From a checkpoint of a small mixture-of-experts model trained on Wikipedia: width 256, a variant of SOAP for the experts.
Below are experts of layer 8 (counted from 0) of a mixture-of-experts language model. Rows are named router (the router's row for the expert), up (a neuron's input weights, with its number) and show model dimensions 0-255. Each number is 500 + 25 x the weight over its row's rms, rounded and kept within 0 to 999. Numbers have three digits each.
Before each expert's rows: a language model's description of what the expert responds to. This comes from a sample of Wikipedia text that the model never trained on.

# expert 42
Description: Suffix les/es pieces. Word-internal pieces like les, es, is inside longer words (lesser, less, caerulescens, parthenogenesis), plus non-Latin characters and table cells.
router:502490475415517502527479538499502485500514511535437538504530442486503528484523493500526491507475504551494503515454486499480523490475495483468526522505485473504500489505508517513489538488521473508495501509489477507479532595527566501515491453485497443492495501531490525515472525481504494499509458514525536475491470478506496531491502493475498462488505489487501492487551523507486526516521479505449486476498537502537521482537501478476476506521513496496497435504503512521536534530489479497484487465531508482517506507484501496508497502515513481533477482521464549502491486501516458522532503509515503467430487489485495533454510499506491493511467473524446512512540493489558551527523492501498477491494472465429513535527497480514518473501465478474558507523505503477519509465493478
up0:485504504515502538536534497515519471473497501482529495484506462539510484535463536498517510500470509513497479516458477478508543443481493496499491556489462523509527444493501495476499492481503451500514570451477469490484528535451548470520550523467515539563516482487483500537525507527530490463485526464465490497473524465507508528478536526486500480442493498513497554508504509493449491472484510485507492510527524541519463512489483527509480541521490506491453502496463525490510560483516481492508483504499517494491495467507490460514506501480485517529495487444494481514495510455516503492484496501567537476523552471495505530495510527525519511506542458518483507483486458478509489475475526538500486505527497519526494494464493497489555499519496504505546498526498504538533485494507479
up1:498497519513499471518484498519484527479514521492545479500502492515509510524490522465471496501501503502482510529492444502559494499492536485499507480532509493444488487533546550488535508451438478531476472514481492500522514467474470476490527503461500465541463520516513509460485484464492482513483491512532457518513454509507484457494513467506476467472471454503495476510492532519474463491523492480454506495505494470471534595507502486506466470491499498493548515502501486519505474491506482489534523505439517443458514494469507521505521514515511476480447509479499488450521523481481447486491491486556499518546498505485512492470489497488539482517530491513509511508520537520496532495518476503509465469537529489490495540484503533485518478464499506536480445490502527518451462487521477
up2:487513551494491497503533534508533565511540488472486456474534504522460534491523484530472529495475471515471499482495525519518506516487523537550523535496480511523501493510517536515477449510524489475562532487492459515502469519483492474448492531527531488501508513478472511508525513495557473481481534476504536509475515513507523481497518553497471492470516449497519505507492486530522496500493536495502498513487479507521526559516508538511489506504493505459480464476504472541512522505501463499469509469533485529477464505495494517497460499476505488524500561562532481519475522531459525480539480487526500441496516482479538473527474509512543489466484482499503539526503527512532461478512522493508475506504473507547522504493494503501447478491465463514496511496506513570465495472497490
up3:535547515516459518494506490472515530462513515522505520515528478498442481479511492472538510537483511529539473497492534513477512493504526438496497540500502485436502527526505512536481448542531519525521496494528480526495486514473516506469488458496475504471507491508506497511509486479529449525495531510526504477476498522501508490515501538509506474494484534486510490501530513552493518523521493529468450516524490517471536508471495501499502496497501520522452509501486510563540552530507472481509481474537526511518544499465505453526490478453496512472483478513477491498444462507480456500510536540492491516478549557529531480513553493483502477502503443520525493488523503483507534489512490530524503505465485504487519575530468473493435507493477518485487467469494490515492496513495524
up4:508489490474461514524523501510518458508447510463503491473474496509538482493543452508484513500449531433494511479505520476461491534476527487509558511524492519508459493475502497468495485469525500450514462468481534492447510506512514534513499496509479481492503491522478503502531511533463506472509474538492487529513514500510509501476477484534461512540511438505442460488560465548484509491525510491521524503500530459494534482511533488484480504549520488518489454458499519516488486495522526503545498502513488489452489497506499490508484486530524478451478506472521486494543503496500500524470517524489521438490472520481507463458463537482496506487503502496520512494441501501547545535449487474480513492465521480483460470497505510465514467452469501494497500531476501502506485535511495
up5:492519521478527510537474474493496498500478490526518465489511419484529546508468511499504491448532504453514491511480526474466497454494450490519502502533509502487455480526560528458505492496506515494513504504472471478556510496499495472443496502528499522504500466494559533523508531511482498526539508489533522510474522479512515507489524517482490488478478513500448569514504505484448524485531511522477530499476475471540509544480476494513516502537495498490503487521480476503509471506505485495519537492455484478487474505501496528522496496477507548469479431532477478520476498477468501500491521518504486555514506483490498502538492505533477486505523540480488459454490494496524534495508515542488464510486437498473498506552489452513536492538478503514512529524443481479488518504483459
up6:476458525532498538490526476519505488476503501497463503480469451539505501537490483496509533524492505504526462501502516506477517503507495504531542505510512476499518497494481482546505516436456503550516517504496536510496492471484520475441466510513535503516517525491484513491501504495484434451492500505553534515484508465454506530484489464482495461532508580528518500477490530503528524498460497447490516490525513546450493484505454514495492487492504476493528511508502483479511487533496469484498504483520497451545514506500496507495520498509485521493543517465459520504455503463523480535534511511544457490535513493541500524463511546485515460522522477520578505494466509502525525509515489495506490498493508488523517504449440523455505493519521506510504478471515520489541458509534491
up7:496476469478464490485548496511531488496454481523491513510547516477472501515461501481487501500503538496505521488466434546477476497530509487504535503488528490501473483486516483514490499504461454500585524458520528504533532487524464466503464524478508520508491468525506481487488503523512489492500451552510461484503483537477494555513495476507477505565522488512477502544538517472456506485490509488519484519472509511503537480486510489510517480464505508499495528487510464475507512532504521474514497519499472490473450486491514518498490454503510527456503458506508487539552510468539442514533508500467510474508530532493484449509484487512533500478442466482508477478492539508518552516495503471487484499475486524501462501521543534477494530472478540470511497513489475526467510555523506
up8:557534506511503469499505488493528509473498496496494520534507554490472466513508544525457493468540482512522519513526496491484496513477503490528513499537496547539522518542488523554488516505525479517477502527470513486495481479488442478503464472483522505512458527518485503509475543504484518534499497536469509484518554491507508478489490501457496532506542533506458534505474531458481520502477514520471535482515536511506467493517478457477511553528491463478482535503498496470528504533505506484543500477494474498503473522488513492477482545508508531460465551512500528480514509507515463489567485468507441547506504480507490481512449464529514521533477523523542502478525488520459510460518514540481478525508485478531521534495488488476445478479481538488505474491513506515509526493504444
up9:493488482504478496493478511475518485486501471523535486452494520508461488518527491514519501533490502483515550484468530480549520520515516501472478522498504483515498482501512533484511510489490473498484549543543447513487498515497508491515488455471517465542472510484493501510516541478559482490475471478500556532517507504522465516488507488532497486500509483514518508508482527527511525502500478455479516557497491504473513495472489553501537493427546447499514532519476475493493481469539481519483472540506532481463503468498536495525449473508524474495491528466486522524494507472466530498490477486515515525565458484479514485424481438501500500502503498458529491501493517518490524524498506470485516511561490505530503520507551461541475457486485495455515508487536513464522520487484478
up10:474502504516511494486495513499503488505502499499469491546559519490511506510501496496497512535460510487482506529515566544496440512458531501501495513477498510515520480512505483493478511501492546472495500526505471487511511515488439476495503519500514515455461451479496512484494504489527546486476442460539493533537512463529513481557490506516448489512482491467468524483501501516477471543495462473517497471483458504498539473506500517484494516505474478431560482472531523532522508422535488509503510472545446516492492485460492525533485511493530481533496509528475510485536499525502522514474530525484527542495522525490498486500468476524478493520466488505510500509511493566477488518501518475511498467502508502517524446489511474544540474481488491459472488485498489526446536497501463
up11:519461516508514493533497507527508476514505531600551506456487522475483550479533531440523542498479511506486507536517462483544481489517454480501533533474539511485506497496514498452503477499498468517488460480496566502491531505507522448489505511520482534488490478501501489492477538503496448495468464492525509477499466503495438505497482495457518493500530486499478491552524509514573472470468493500518501479471517479506465513473515537492504499521496500510515464511508491453516464510507455510522528506499480521492527532516526476494542498483487484533488473504506513476504542485515483558509468534494477498516459502505531515495495462527476525491472533482516456509523454509515480533522503537505467513526532508505516515529522518513513519469498485516507492568483505512518496501475502
up12:518487521490483486541523504518475492495500497489487450524484497475510546476477483502512462512498481529477513505475508505502521502433512493500513495503527456524483508471466477438522511473513469498467484478490507533533513485481512488477528515492452474509438500484495514455460446537507494515539483501509478517532569482500463554505499508522528465496425528519481506537542486452475480474474486505497524470524470460497458487522494483487501471476469496507508455506528511516519477484508547513515494512515487485474501502476523496527488510469508477489534481489522509490451551492483496526504503547496467496503449505490507486471464498479527542491565506525481480518481447468536502522479477490469504509554504466491514496476490487523496535521516480514478489533488455517513503449501481
up13:474482478486506527488507489463463482481517463439540519483476457549493515470536557499507482473551502518473504531495518463517516499510502491538520523487510461545518452502528475513513471521520504519537503510508477493503568441513477545507513531489473465468485517500494477515504490536493530483517484490482516541494546480543500464528532507460489522493517507482499488505510480494474517517499516552473518472471490509514504491545519494508491534552497517522491496573504527515479482498542501534513465534523516478523498513546506489478487460512514524497454498489486506473524505507460509495482508499519504460451468476513489503498498508457505521506468500485492567485544497518486526491473495495532434512498519529501552532497484493496484476527507503481455520527486493497469534498474525
up14:475479529493501498558500497475500485475468520462506490467481477508500502466515517495506481510540451462476475518489523456499462470455482502529517513466488556530519478515448463494481495499532479505493502478507483474540499494502472488532512497496455553505514512506510507492523459537489486504526449504474489533506508502495486489511499501484548509502524507463472517511470520521482493474524464478497521485506505510489482483504538485517468516480471496495534505463470499490442478591492497516506475474522519478481482507466512480497486469507523514449459506478511519497506510549536508500523496555491515458517498514468517507496486526465494566539471545501535559526482448499537532505467479510501474524477524466469472489477508532474539565493527499503511512481485497485482467512502515
up15:503504489527492513524526564556454487498518534505507529513500533489490453514505492501498517518492471478536506496474480528449491479469544535523519553483527454520443498500492510504502490517486491497510481500453536533489491516532539493485539467511497486491503451526533474521499464503496499455537530482514488490505493485496483523514504523499510506490511466516492487449558497517497547502514442505494539482459479446543508487518514493473523513484478420472478479499479512497529484468486497517498486548507490492521484478536499475497453520425485500485500513510524489533494486502489522502532574496461490500491516462481512490457493506534519493482547503529495499510459497474507492497507504533472472489479523529513504476546522497505480494518551492526476516559510526487526510484487497
up16:476514527501535463527452479519476493512519542507507525507519479553512473522495486498472500503520497510450464513507520537511481462498461512489501518546489505486517476513483499513524516535476532505510478447494485465557474535497466501513510491494482515491514508449529536508501477481516469481474529498529504555455481502530509483489535518451500512477506508487506497485459531529453495505531484479508484496501507465512500513539497568502491496478482517519539463545471496512503489516506514516543539483498523498497502487517520507515466479537494528466511456522512498470492513538497501480482520503484511469516498494472478469527554488493515510512509548516470479516471432514542510457510461479543476500505454480506462489486501487477553424523502440484486448479496475506487487470523499
up17:494480472494511485522508427442483530536498519492477489514518498526514537524536529525512490527481511500515531504491438517506481488492499537500505502499522491465505459515488484493518478511505493486484516468495510516481503517518514493515469517501468577444496492505481519504510502495488484501484434487556514505506526543517478426513510447470486542495490452499473546441531514510494497521459477511506490518499473491482498486435560548482506482474508464517501490496527482467499531455493500530529510476490510525536511488501529537483486508502536506511512469511537500523505458493523527473505507492531519489464481485529514425529525516513491486488504485572522534477520502476473486523514525476480482476470514527484467511473481483510549509507499539499509503528479484486507512513515528
up18:507462484486516505506519483502497511482500491495480509531479456502550536515483499512509498513558480513469495497461520491476547506480496521553544500533496516508495510464506492482496529491485500476471507530515546507505512501478447467518506510526512472504528453498509456494526508486489515515525479512511486527471464506487534506499517485465535507521494464483481472463495488481513531513496508507515491507513520536502481508502476479533467504502509519468495513531464511546487517479532491480478484464514481479503557554515540485506538515500483501476510487545528473504484518476475534477488459466485503541564516513543444521499522533525505480571491503527448474559508521473516510496503475464527509477479571471489509581498500522495507519478512556487485524527519463504485521510532467
up19:508463479522462512484491483495468515510486485502527505519481479491496513483539573520467519550500542523491494478474514490498548501507532512484504504507494534473478478474485529513526538483525522447504565512477540491505519479510502515490514526510510471516477493519528466502446547516513513508492527455497467528499499505486502546515510463525487486475511489500514505460479491472513530541513487485515504514538535527442498508543493502490477490495483473503542496469458549489445483493501504520491489505503482506465513471493483498450545466496540490494547527501496477539492439499483513477480532491516487514462474486550488496512529530500519502496533486489461463497471494504466417498494530510517483528472554439486480490510500484495491494523530526510476473451481483493536520470488521
up20:502520565508538450493524501541523501527506492470517534522511458492494491551487509473479459551511516506526493535511521514478509499495520531492491513519495511512521529486531457506531515535497481500524493502538499490523498488479477502523509538535483504480504482506501495513479493474496466493489487504516492480470539476535482563515529452478465491489523485531541531504508490505543460493476518484507485489436500503520497510565469500528498513512509490495409495485493524494511449507465539513480519490553505523528493516505502468543524483519516500510507545477542471477523507550526493499508511465497539495454492485501535509505477460482502539463513496470500506461491479569481495547517489533530486492514474497509509480472500545482515513543530502500508472473535497512557526491516476
up21:491473486480485516530501481474482515493478453453510535449504501456489502510485484506474530503475532484494519480509501468455486510496460528533557496488522515501506505467505535489511485505497521483484485488537506503480489522495499473470480489472529488472478473531485505467520493506426553488564476472516504505457444520434538498483486526492506544501511517502483555505516523531528492524505475536510483495481527522540473489509499497480473480461498463520532484533507489517524502503494476541511528568510501518502509486512514495547475528476562523463532541517492508490517487521477513549522533514494473495515483507489482511479504458487534467515454483521478508520459517515498502484486522511473540471495511518498509511544477529490505496474529532466484498496490437545522554497486515
up22:514515457449536506508460519482465527541465510495517490484488525489498540518515449495510494501498467524494493510530473519466483513547522472522481491494469473489444526435515505485510497516503488525488528539468477502521513495476469475518517423489474490459484498510498528460501488500542441500499509479499536489456514500487468510486451488510472527533455473512499473460517497502490483489515512484503501529533499491501514485497503480496484479466468489490492561507499489520517550525526483527482482489524488496500528524441496503477518523562453494546515477530531465457496486453475523532517526492507525513475473533566457515528509460501552502480498496472503507559500482502456487513535515476497534465484503520489493503505502475508497508495471479515502514491522481531503531469498519
up23:492487514545510518509495468543463475507498513514477462485558560451510504507471492477535441525532493503474513502483531484493490529517495533516488532502508542550442480482506503459536499478457507492460470501492508468529501514517474505484505475471569547547525504477496496440509491508527506523447506487508529508448516514525494499503455523519504501528474493514495518513465502463472490505511525485443486466474515513509491519554500497512528548516497503494509555493450504474518464472493512515495508521477473519473523523507501529460497499502484484525435451493507491499501518541510552488535496489499473462499502474493483514535496485474494495449518512475498487519554476513522517456510487509495508520471500475522465492509511516500517503472481491476505493520488478469492515551473468
up24:525492488523497516508478496475517527467485517539507485470471519514540489536540492531495470507447483519477507459535489520551516527485497522545526546514523527498505512475534538510501485491505475487476510475532462545540462481495460481533531517495528479519482511520482475491470473506482513526474501499463446475467516493486492474545497526495504490497492461484505476522493530490487528455507545514475497492481522507531487518560505489466507487494500510467477517518524500529526507499508485499490497506474566489464528560549535537567452510526479473441487474463524483486480473506500524514497498446523470485519489501500518488507448518497495520463512477488464475479487550491491498506518489487548488515516475496512466523502491458508499530498520507452510455495500520539487519535512470
up25:489487503582475448491498534502523535526518486497512479507466469465504514507495482503500535447479476504486466522563496517483514533529507478504473521519511530520491501454465470506464526504514429500485456538510517471499475483464520511492520451516495493493480498516495491479455525498480451441510502513492507475470480462532490517536505515510521509444492498491471430509501540479506485484535503533532495532498494494524482496478525494490523513509517491536516507454464497510456479516546496515495466536522522513507504510488465516539519476489515491512510504549491522506433507515503519481473510510533445501461490459535511503486518509506483509486487520501506471491461489478502514504479472475512531498465502480476527515516501474467459520468526459533503450554498503521492469502521497